config.toml
router_z_loss = 0.0001
warmup_steps = 200
final_lr_fraction = 0.1
Below are experts of layer 7 (counted from 0) of a mixture-of-experts language model. Rows are named router (the router's row for the expert), up (a neuron's input weights, with its number) and show model dimensions 0-159. Each number is 128 + 32 x the weight over its row's rms, rounded and kept within 0 to 255. Numbers have three digits each.
Before each expert's rows: "mostly gets" lists some tokens that are sent to it at least half of the time. This comes from a sample of Wikipedia text that the model never trained on.

# expert 4
mostly gets: "ated", " used", " made", " held", " won", " released"
router:101141126186118129107137148062149143094196085167180180123122146137073130092129107155132113134144115098094107095155150127134127135139154067155098152192167133097195122119148126132165130104085113141085157176124089149145122113165131111149154111159079140112149181115112166142181047152255123134171110170148124104131110132150107137102097150133131121117134155115068154168155128101166092123122146135122156119122090163107194142159129075148153149170110129129132112141117156154167155137122223
up0:091151203125087122115158078134092094122150149087134147118148122137138186114106142178083107134115120108162151049120126137152148113142086110167082111112202171102122113130169160130109155131083154171135134167120104151094154140109127125131089109157126099161154147158119114167127223156158127113161106127094137120113103101123150108132135082134091077145052148083175147145123106068109132126087158125101114130159095084131127125186124160151094167076099172152117150128152075133115112113131165
up1:147120192137129143121094094122159175080148151146159103165131141104062074156088124128135099208129153160127106025133118143187098098183129134117067123140134160186137098198142106156072092096086096108066161113174171125095139141143169150127054135095162139210152166132141088128190105084139172147131124129070168126116147099144190108156188117117166137113112111132131169167149140137160102082095120140090109161116098135118111091113162127123164096141068119173137121110068130115141125156117098
up2:111175060119157136068103136179132115155158158109142087149104150119117119175150060159143139143144142119119196113103122130111113163156182167120116146145152109143085130167148125086123092127127188113091184118181137142136112077183140075125176096086037199118069111095150123129152072113129171075128103082141165092146065172063150155118038062117095098104106116107084144180138172107101122141174104137121101097100140099119107102145138116138132103156115195147092165152085152181136075151156153
up3:149118065152099152160063139152143137078132127068225126168129164156147167149131148084107124137078171075139117141121171118131115211133151154097133085201086091171150078105114087132091137155142149172177116121131119112100117118100088098173144126139142111163126111122159172120101130129192134116153160165087096119160125153103128100108127187155105146099084141130123114133133159079138168105118160148103085077091160125104079108073132101073113136136134096102045176147137142119107173079111099
up4:091149088110107135133134102117127070189139186145088126117151164150172118152168069156150181111123184112096149145137040084089143113157159171122064190155058198104131102118172116170168103160102158111137169183159116120178116160142110121105085158132100147146058151188170157155144123106179105097106133143149149185114144142175123159165198117128128154117122100130107133153173147139150133151125124114076167121114085141123107083105200104083144113156139167144178158127146109089139108107079175

# expert 8
mostly gets: " was", " is", " are", " were", " has", " had"
router:177109120156140132124106169117133169101093117143140141173126096128136110127132141156082133119188074043111109101123131147094145050127176081116111130114165114166114112120181166113147113099102140131112104119108122124153171132096125124163180098123145119068183196139082066073168109113124155171174130160121101104142102155124105120123146074098100119150187134110141123086092071166090106130143110123128095165120121075095140145122175128080121112156114146072119107098127109124136156118117131
up0:123171157074082125088077056124124137152185153185154196176110145071105109132094107099149157150156061070098093126148121127126123089179183155068118155128153124163063092088103124157098176132107100108106159088131091115128126132146105175160105150171162101135115119131106139126189076152130112166141118138084104129106123125124180099087091144131124106112170153108113113150178104125108105120073172164102111139171117164073152086171143149134146080152159114059067134182083099124109113093119156
up1:127122154115125171152151162117103207146076150103084135160186137179145076149116126113141132176114104139133165109173210069198129129096150123075120171158123111121100080182052121115141153192126157093139129171051122158133153095118095124167115185164176149161096163183171132112138116130140150167068129184122137084113189069139133130125191120052142138149197118166177131128106157174128099069152105121146094159170113127096151142119118115142122115128117179147083060086126127150112166125133131
up2:120140080142100200160106126182119146133162134106129128173146119154130140094159088105130169128150149088108170119038158166111091150160165201094092163108144169094143165146187166116135137110092110137176126168147126162160173151118118137142084093117149194137072128171107143108126085098043127119115116102133107155189122169118171110175159124133075100159136097125186152170139068129177125207127101117159118114098100055115094102150142111106125049134181137132134120136146103141141135161082134
up3:077132145155095104140142098105113162121068092167163182095126115153122126131146154129076078125176080131099165088160129121107156187170121178139094168102128055171113068103159114115180192153097120071126175081164140138174184079183152171111064145153126067118085159130123117162103107080119119122149134164096146100055107142171109150173117093157079134094105140176185085138111098088125149107147134147144153155150107102108132160114059099149084113119192148164137110109146077130158123119113072
up4:174103107118117144149066098112131175090138153122070123100110143185126166157165146165104125138150153156141131186240160123145212135140144129143177171145128134154162161068068074172099134148181126113121101145092077123167121130130127102110135081176075127075176116185101113148211138108128052105154184127095155123076143149137131137125144140104161103123116112156186168068136066136096127101105158126164036104133090128150127123148164121112166195093138172214170108099103155120150140169155134

# expert 11
mostly gets: " and", ",", " –", ":", " or", "),"
router:136131115148096156164133123175082182150090159175155184147128139176119095139093107092103145127093186137129137114132154153089117097129073202112126139076160155136105087133150144202123117111190118095080115120122138193222107121132174128136132134144156161115118098096099119097217146124203109180054114140108111105071111067126132130090161115118092135124112185090095074083155102122122120152133091088176112148152163087081136106169144111138145181128124107094120128124124086152146148107143125
up0:122180145104094144154185090195148146136135122107126108211117124107188098070142092149144131128130132132097111108168127174156129102113133098070144102087119202128178128168089114141119138090156155132131150100120145135143167181087132152125139115117117149170115139163098155126139138123153120135135095103072134113074144092160119069088146093176145097124094191141056154107140122117162146090160135141138162143108098130064151145174065087207163119107129154130126114109107112120174115097147080
up1:144122128111076100138142068159214153137126150147134182160129107146146140130135197127071121130156135136142130105094154109195176127157135149103188195107123140108147128087173047130064129134144142141108174060138129106113109115176161141132140133146160210134145160182103143191102149134128083114150173158129116111114172070127147119122151100155111087154110149172099091152107162125129141172156102170165119090141107129164159192110108129114055092193196122193119066136144135101096091121119124
up2:193115103137179128195094163141104093113141164189134151121131131121145146085111201092128133114143183108157147102149145057127148143124095129142104091148140092107187119097109145122148150084094159168150156104117137112092110121086066141176100191122164144157091137211185123101140072172048112050090136157118128080171138133140090118131108187171118133080101150134109165113102113084142169060159089127109164149162172106198153193153129118106078136152069139105105142106128087122180147133103156
up3:119127133155166153132148115147118106109149140133152134137106153123126097111138116156151137121159127137168151125083137095083092133142111140134183101114072151137166124134103126107169123096120136100190129114139115102133126120116166159125161118151097134164126171039134158138128167111142173148087096133082171044134120128188068100182124106125111134115111178156173137140020092072127089229080099137128164100146110113136081097160132147128159155151140122105111132126148118226145059186134084
up4:128110104083133137160115129099138166105133088123102130086151162098081191118109164141116120114161121170127159159162143177117127074176127107184120116147158104079175124147135097155114111071134103088126110107179121103135101161189174135153150079148160173144132098143098196144107099124105122120133152160136148132092099112143124077152193136193132190155122158202137139092110184112180117143137150161147159120152085124120111154088144045155094148111043164143178101104148148097155114153093108